Weights of a small mixture-of-experts language model, trained from scratch on English Wikipedia: a softmax router.
Below are experts of layer 3 (counted from 0) of a mixture-of-experts language model. Rows are named router (the router's row for the expert), up (a neuron's input weights, with its number) and show model dimensions 0-127. Each number is 500 + 50 x the weight over its row's rms, rounded and kept within 0 to 999. Numbers have three digits each.
Before each expert's rows: a language model's description of what the expert responds to. This comes from a sample of Wikipedia text that the model never trained on.

# expert 11
What it handles: Final suffix pieces completing ordinary English words, such as -able, -ine, -ness, -ved, as in Deliver-y, coast-line, care-ful.
router:539481584502513533489556484409592510528465465499583460522485508466542401393434531565476458428578491439435526594583473434516526511402503531472531525535505493507561525498539470448489531508595490541411504453502545547457421564497490528430543458527514544555570526552491502507519444520476543508587586460468481514431534554544455517438522580522435563564570504505404459438485528614518419456521
up0:488446554488431579515423429521493481548544442496538558426416483556511446418469425458501493489507471473509567540546572557450494546517446408519448509549587558521430500611463391430502459444495516565556647496522461500427503508476512479444538550551450488518450552593484487537449493459560553442508485449486535491524439511460513550500552536505551420548458456578427525442453498502454587486449
up1:462441502467490471484526574444489491398483504451485538420525493519531517567560444408408469517482529558489517500457531517535529490523452556478418474496464470357566406542539532540516434479495616474554548525497611501532535514618452558544496467496474562486539607476459472593484524500537448478525475633422461522490449413523515420496519519443483592516550537505470473534531595479552427567461
up2:542502517535570503500567474475452599477420541529483558442443489574587554463501473553565557536511516478543498510476448531450491555553458495445513566509573514528456608398496543518527469492559471524407489496533471385439491617483517519484490615507481464529429458538433581509496510513488470492413478518482486519507491502482520474590495505570541561488446404518579587513482540484479452462506
up3:480475580494545436480485544500558473456503530599482447497435429486477530457552443543506443550412515495527442506472411581489538569462476547478470390467517507547467438437503508519567462438494503438571464519506458536504394423538509539511482484533566524398489487515576594600554629446638458450451509488481495454566500482547463447537482489547442527424471517572522596528512500455463497562546
up4:489527426405443591590473485522441498597583488474538526528537524482464514517475452485567509533509522536571514458523479451505519597462497466482529532440579546547587509553481530594498458568461426518513594483405501488544576583539428507546482489517511525527443528522654497503514513514441467482480506501666444476480470449475471489507522426423585545469497549506389464393487524512522573511531
up5:502557496426543465484503569504478577508557524563414532406532499567564516560511471519483470538542504487526421565440492524580509512506501461543446478538506408467519504554603542529551415520589554512468482513487494450498471502537439482637493515518529519484506473486482447439466501496576470442590520537478462515501561560476458497460510443445600524530472490485495623538434509440578419529444
up6:475464466559490572450471445561447536566555446490527574508490563448408414516499499513571446469485495532491550553525470373410465540554445527427482457415472600506556563468420445436473488558439490501522500487472461457522468522527463443523480472546446508443474511351471580506452474555483582453439442470559372528518457448566457489599517536474511490536469488455417465470427470578529492477489
up7:578419563514503437561535434494562619490508467444553550481483532393495472488477430502501512488479558447529507572548512461472525506434515555602488489538513551411367513502537417489460469514460386471478541457505506410454492363534509448419494452520519461509489540492465538493525431537489559402552460411482437472510410425473499480576471450607453488591518483608452463520467514525479567542447
up8:576489510616588540539463531503503513450480426558530469513517551430559532459457407519525450468341453514562393521508437434515511517488536467484453428619611456488530521432603450425568468564544420505495493480583498503485503479436476485509536507473489479443517506532462502434450547563479524536477518592601436491485465509431513495556541472474516497447525530633510528446533493413510497493483
up9:474534501433432441607479563521449446566436522496468592479581427517511568540419591585508515519517373472518517546426532528493528501558531539521532509470502537508400470561435473524585521575468474457600567507546513509449503449499524480424482493484527486532499432533373424470496517508494487537516540590598466600456480480539509524489430587458429468423537542464425454416509421539493405486602
up10:388516538475486467578535488432465353425480463628499512519456554460515530436555533506524473546506502511526526463516413515532459587497355451444446403469469509478521505456454474505552428464523605600631502420499542483532515536518510528503540565427409524458475532476540533586486523487505433505440439493483571504558471532470490470550561512433434488489566602482535556514542544575538517491460
up11:532525511551583551428425491506535483546559490410536471504401512495389456471524533468464481522483436480456528535467509407428510425462457497521583526500514509461356501527412511604479496498469434583501519481499444509422489518462504463558463446503538429540513627436553476498521467554466492479546382447490567465515484472547546543534418582521477501553475519414546608572421592531442508489550
up12:467460411520549385630546509490466426492531518564571541533526503540473561547410512460433549511479509491478467450493499479511519496510498413461459477527469497455615520525601465546521515503403573539558506624489562451573594519522428595486546502486428539559536485483512451531402484392402631473484573467477463421497473481399494480477489582493453510483558403545552551490574540503498553518410
up13:435481459534554501558529443437539497550564525532556543512506468501517541479438495594465530576514543505510632496469523532436522569521503475483566464536465455551595474471457485462494493486425520510547475495616479449416494496600467520386437484455497509509478459534480515354549571452457508431498479496516483414418495501579534526516446426568516569474504442508468492434536536493435460433576
up14:440431550591285393455492518460440524449537524511526501485410460517513530469472467464476526550497446584484493627482580545519454473498533524504529423540468390397538462551516516398435488494485552504516477446510502503502487500480535482522521471568435560524499471561422367483594426504481525564525496476463478513555496466521519573554502461539581519519460457405485519501553505506496461641544
up15:510479495548446607437573481500518544605390453424462579403515427527533506572479520452536394514426517478427493554500565538495420469487501462469533560432520625444572496507473433542497514536552575430514500506554484470500478503507451504524395447475470434434502350477384520562497564492326513480539443530470493535542507564444452488498465560485468529574487521530588560540502541499583467497447
up16:529521535468533493480562514441482462564392544532536532517499434515499470496500501606533498538555604483497549507504464436433526451510484437523463423558563494538532499495548395460502524546498538476420475439532456444441544410545530440480530480519601465500512496516479425531422550392460480423480497495579621537437476559491629466458535567459462576447507410627531535519462528414577453487528
up17:475522558540519443500435563577482516520522487492466492439439502539387514458526538512603433533481443499477493502412622512562536527517529534480574529492438489536501525496533541425579460504541520593457499447439411438490510492535561511487515520501440516458460462487441555373426541541651488540452501490477424493526522493518507449547557407484510495365523496528639486583482482446443443511470
up18:391513474593484572470506533553429430478433627513528509482501422521579555509439535517451385571519552598520459488547484404574539473566500565484486494483491593472592541494527483461600519478478458444500489556478538515489564414513455452432511541467549491493482432531465426426471488520485422476472529595473546448579408537478543556434407683568500554467532387588468494423556461486490402593497
up19:475417514488579493467486590566526470467459475507477496585519545395456501417412480516408489546454520520448530569536519537536460426538475602529453554508418434443568428510491428425495508508523489499546488454449503451523508515476535506472572495581509545500413567476477438425472399552470449515504518518501511507464492536427563526453491488453406479494544370470476538461618616425422512458536
up20:498376446468517477532496490480507456572483547546380508459492450474534438527550496351458480472535474450471507550489502506505527531518450547465466437433541544605528432488503444387509532527539584564463511500442419490561556495506432449550492487524502546505521488377468493470396545549576479398507438562485529480476495462498450517423476490577619434482533524563467582402473488482510599436527
up21:547500373531441434535461510553523561449457446430528512536532614440508560557515451472487600540490501500495398426508511488502498561506424520419504513344555447528415488475608514547458469459522525486471522557510525507610536440570514539496556416465470532479526437539418433517528512378512561557439509537525448433526466525460459566426431552474480454472513498553516547550442490472572593440519
up22:501481564559626476542425432557529456386607456577474555437474422465495443530545496545541428524440464460519509601473406429434459509448526505541363461560470562448492503526454479569499473479481513470481513570540512490459545505567466564387467423435515524363489527528500508500479617546487522451490561549524487447472467411499492392517503460503517495530445485517534455455467556466462483649495
up23:539564501443458519548534472507622567440530516566444499458417444499478442451479516476533494510547500564508540640470541516504502360555469513501510614488467476420440473558442500544447502481523588547453544473470488449565489437437469465567560497436541397505459569459462493474501434485551531587452458528492461579460464470421609456544537500478532468560397530448499458509522420437440538474432
up24:516457547398466527511498614505435567497456512473438530541550373506512484535506540416485424505557490474516533487507484595573521480537408511552481529538524479516547544509553447505507563528564479393452501546498545488564469516468417500531398572513547497419490394451599394519503561471479452523535506484482576523468478504494494515456543480521550537542532499451480484522536473426500456499560
up25:565375463496433494460463543546462494599546512541483559509574512459581506515530464585523577494450577466477445575511596535518491496509606562559521501507497584537516510529582427415545480413454476471443446473487409396480489523485466346544484467582467526410497499428516508515507509560489564451481513559550515504483551530497405537487521607534596504508466558531519522434488586503533483464381
up26:525530546530549516457581580456480487510408511553481574587547479494583579442539503483505504464556579550516509577526501507552497565492436535496395590511546493504531492483423465431534525547497527518583514441555510484453572539521573555536550434480510462480511412554501507513451492525456413538404510595450427603464464470429478548424448556508532462520389489589494478521623637490500536457545
up27:524481471559537437418515555491496554578532485537495499554549563569567402521503476426472518462424458492531441389563529520445447375555556458485484409518416496506433461488524470422524515497576463498503503603410543496589492412514493556518451656507531512506441455443458468543390466491461507555515584513519496484558555514422562466518490483444480523507482510525552483527540515454468470455523
up28:440456404505575539468542588489504525474578440459553504548538531488519523480491515533552515472541506570450536500525554447466453587544533473505489529454562485490564603567561526532422456509483527491498473547510568465422472568535517548492550514494492461445433419448434488492531507470459596448534565556516514590504438568398462470477573567508478563505587493517553520416545595528528427475480
up29:423425588485498486520569534463477537531482554446459447493524550505531527466487403522554545483470390456531460499525566503545505528532503428465446489417498447559516330470549519401569406484509458507508513520502508443555570493575565515441496528482567476471440489494548491540512398541513506579486561490547409519562468491543552363508452546434523497430503486534585456462497483511526579432415
up30:494435496464418441504475598489534455542446503469523501467384512536478473410486529549525538515497425520537541619408563541537482528498593440512489614518391443487461486539464580506484439514520517551553602482493529523493406514468425472469467493410530518542339517580442468433492552493419472514414482435494465572494534485459581427512519505442554415465530458433469473510519455532514473550458
up31:518480512487516514496435450503585488405583498487575529510491528581425453439465505509538478525462539520556532527504483530447521440486486476393548487495516480521456505490441513533463528593449500494502521483462454543427429466493528484470479526528397514514544561493481530458518472463611508423483526552577451480497416443520477422594497478554566527480576549467553468533433523512330518601623
up32:428562488534412525526436503483506467492532545465462509395433509472508416492570535464532454535493461505446558529491538510466479496524487495451531546489445544478523545517517468386579430483502570605494587496505553480372577482473427581503368491407524445470532374481496512511502503545519469474530511503358560539482554500476529531464430456544518587576524457415475514524515511578523481595425
up33:492407519511455569477470488453540485583543561504513519516529487472436496539521392499514560505473494507453477541540432476466433386528603469409581496551445508483482430451548535495462489606459467418443477472510417503560526441526563381564399490529547480468477529461541458556556399561579486438482404505552476528536452511513509533544442477493534581481498409474512447473445458473612490550554
up34:493448448547506592541477452490515598460564475525389464453469487424459486543522468442554429448525472493462423539505522506530392456520508556540547489542427568532534422464459490460436508501457591401508480503517446508601540541529535499629484432521481597445526513298542546499502509522493560450511476568505474563446553437524471455514479558502535463563471552528501526527455513464541506507442
up35:446459460411465429529494510452500566473464495494488516520467588499546574430564416550539499474477487559435575536551520523494491539566423491455524454515461445539501466515614464446529432466529514538506550459492433425461509494493515483535511527503539518580506586521481468486424477465530543393533379554535563503525520569550473631513589506522552569442505459523484580525446556510441494458471
up36:502464544388477483564526543587520534470485517553454451575541574462507463499453429566476563539461485512473531464473504412476471585579528631497464528548529499462484439552513442556570482520501484485545586469425526531519421525441485497543523556436507579518511560499529546436476456411461467464478563480608523500464500436539476575431458493464435460510538488464442473456491527468524499526538
up37:517471529480388459500524406547592466400490517559482461450472582478509451442494547455571469543487478440480506550501514531484534553558423543489600447555522507514440513500577548432511385528496559615514547440420460445486469491436479450466482444431550469411483356499459575469476487500584526516483435481447429484511513506446607525544475508537483463438391632449607488453504460507534546468494
up38:499510423461446523537486400431509507522556466556557522509450498477441512399543487530517511512563507488517608594467459468381474464470530564495544561515532512480529509530465571520505517505478506540469535552427443507503495559590477476462541425431510548493528574387525539538495524500522539542558595445570486498469512429525505494581437546547463538499519444404402466432502530494467481503534
up39:424558472511593526558478465592492517581414374500475501508490482533465435562444532425497557505476490580482529557430498510542469500486430438465517486583499494574459490545565434479492542522496478605462571492449410459487447526445433465454409469517533473540449548506545485399450446561451543430519502540546586591482560550538455472470576405453441454488492447440483531464456518459496542498483
up40:437448463474542518492468471455464505556585494379474534551465572489437450396453453524412561469556510438521538442494478524479499425502535420539484561475470458527445528513425522407587478544533449544507453487482516465451416537561510461447527495541487513514402457424452508469455455487497525528478566521603452572485510489450549380613577468476522439470466504414501491505486534455470466429469
up41:521526428594508388528547503592483532501510485530520472591599476570520539540488446494546547447478423463562464491497492553477471534495528463427439480597555485485459529407544563624477473567494500514498531562532406505508411524529560582474482524551515517509506474508428554611437562533492472518504486471507548419531479574476484483482491359466484554416522482612517493519477457532524546462525
up42:443447570433561483524563473449543534535648611547477571530534470485467523553508417553536505525492462481529506451535497502526473474594533513482527417503427523594486515457519436451518450516500434511579574424555551482501636570527443516450451526504549430507485450533457419387461453482449463549496489488523540586475512519431543470556530524461567494474527498474445489573465528491485501393527
up43:560518501404503530440454556554506547420469430495463450518551466398388470519516415494583463566455552490549494575462394498457527522507510629545521486510538522461483448451538553596506442427515477454475480438497460506496480513504575486445514474450482444448547529502502444585521470483590466468546564525484432517503506486495535514461557402583546535516480618509540481445463462513499490561532
up44:471420508450512385514526486564500600441476377428488508448556522490416500488486472453479524498485461449542512489512474569454535504527492505540478429510340619475544421591551540494480492542486592394473484515535453491500584517551491513524542467467513556529511528476473497483468487569445543473451553452547399513427472421465452429488524518532488456550498400564619609525537546426397576483509
up45:367465479584534563535607582390490591474536481479487596485509578469558574554587409477561484425505499545506504409557505636533458504519456414554467512436420543479495471567507497522520493470489500487494552520511510453546506580556431510522501484552515547528601406472435541475540471469516550482555480556475418602506487548437457494475472483504450489531535457498476537518514501502513510480466
up46:439518532513457479495458538438438483406403462470451470514514429565568527483500464489525500470552414504559484541430558489508467449532640478546499581523421514392478508476540548446494488484420520568481618513514489429529525557549509505437505469523551489562489618446594489495463466552439508501533612411522437586488440522558611462419474480457462500479563476545441455434546453526524523462444
up47:426467450493494535516490455513508485542442507505576526503506564497572503484423439483497478520494520461521475568515537526533535504534508597429476425539512590485546472497517520419512506507478575481538446458545593363447557409518395599428514482504493541542479477505545498484504520514552574506498505534492631503465581488441504479494438642476545495507575448462582562488507437514510487492505
up48:383440444535480493565530464531467447509469479447554463465499446502450553469472425479491400532536481496542559464472546607599502552498511527560492429451550466425504625523513528568511498533484421543630509443466462481554534453503519535564494478518482490466499524544423484602490521475501525418563520428609442525542473568457481478505482449464491501489504487455530571503465554545461446513513
up49:483390519577528420395473508546465418432483594555536505445453503445509507520556484474489453490497543564504476450514448450500465469559521523524422528580521503525563531476546470499542500461499402550541456454451508461569474527530529440399441520480356496490520472414546405472473553471521491423503496580494590472504516476490452516499473485508476476461532516416517525568547555517461413479456
up50:513437468496443423528557484464453419397508558628448469602497518585554521508471438494523531490507402459559547429490468589514377519523449383575432381521547384515555507475549518435543478526496474522562553594558462458473538519616495572548430453487567543443543489479489447563533512477524467464459515501560497426499413514402496470490605534468454489532592460577563543487542539525488507471524
up51:331445524522604601434449537479451453551564513453482462450431435398451469497548448585512467522497567525506583466538508466504484449460563541576483531490463587497501607582525499439541460577574401459496587520465455486494514553559465485575464528506442467478506487465529522429458440538409511495502593457495535560482441522527518505514496613395422541533483465560479509596468549547463459459469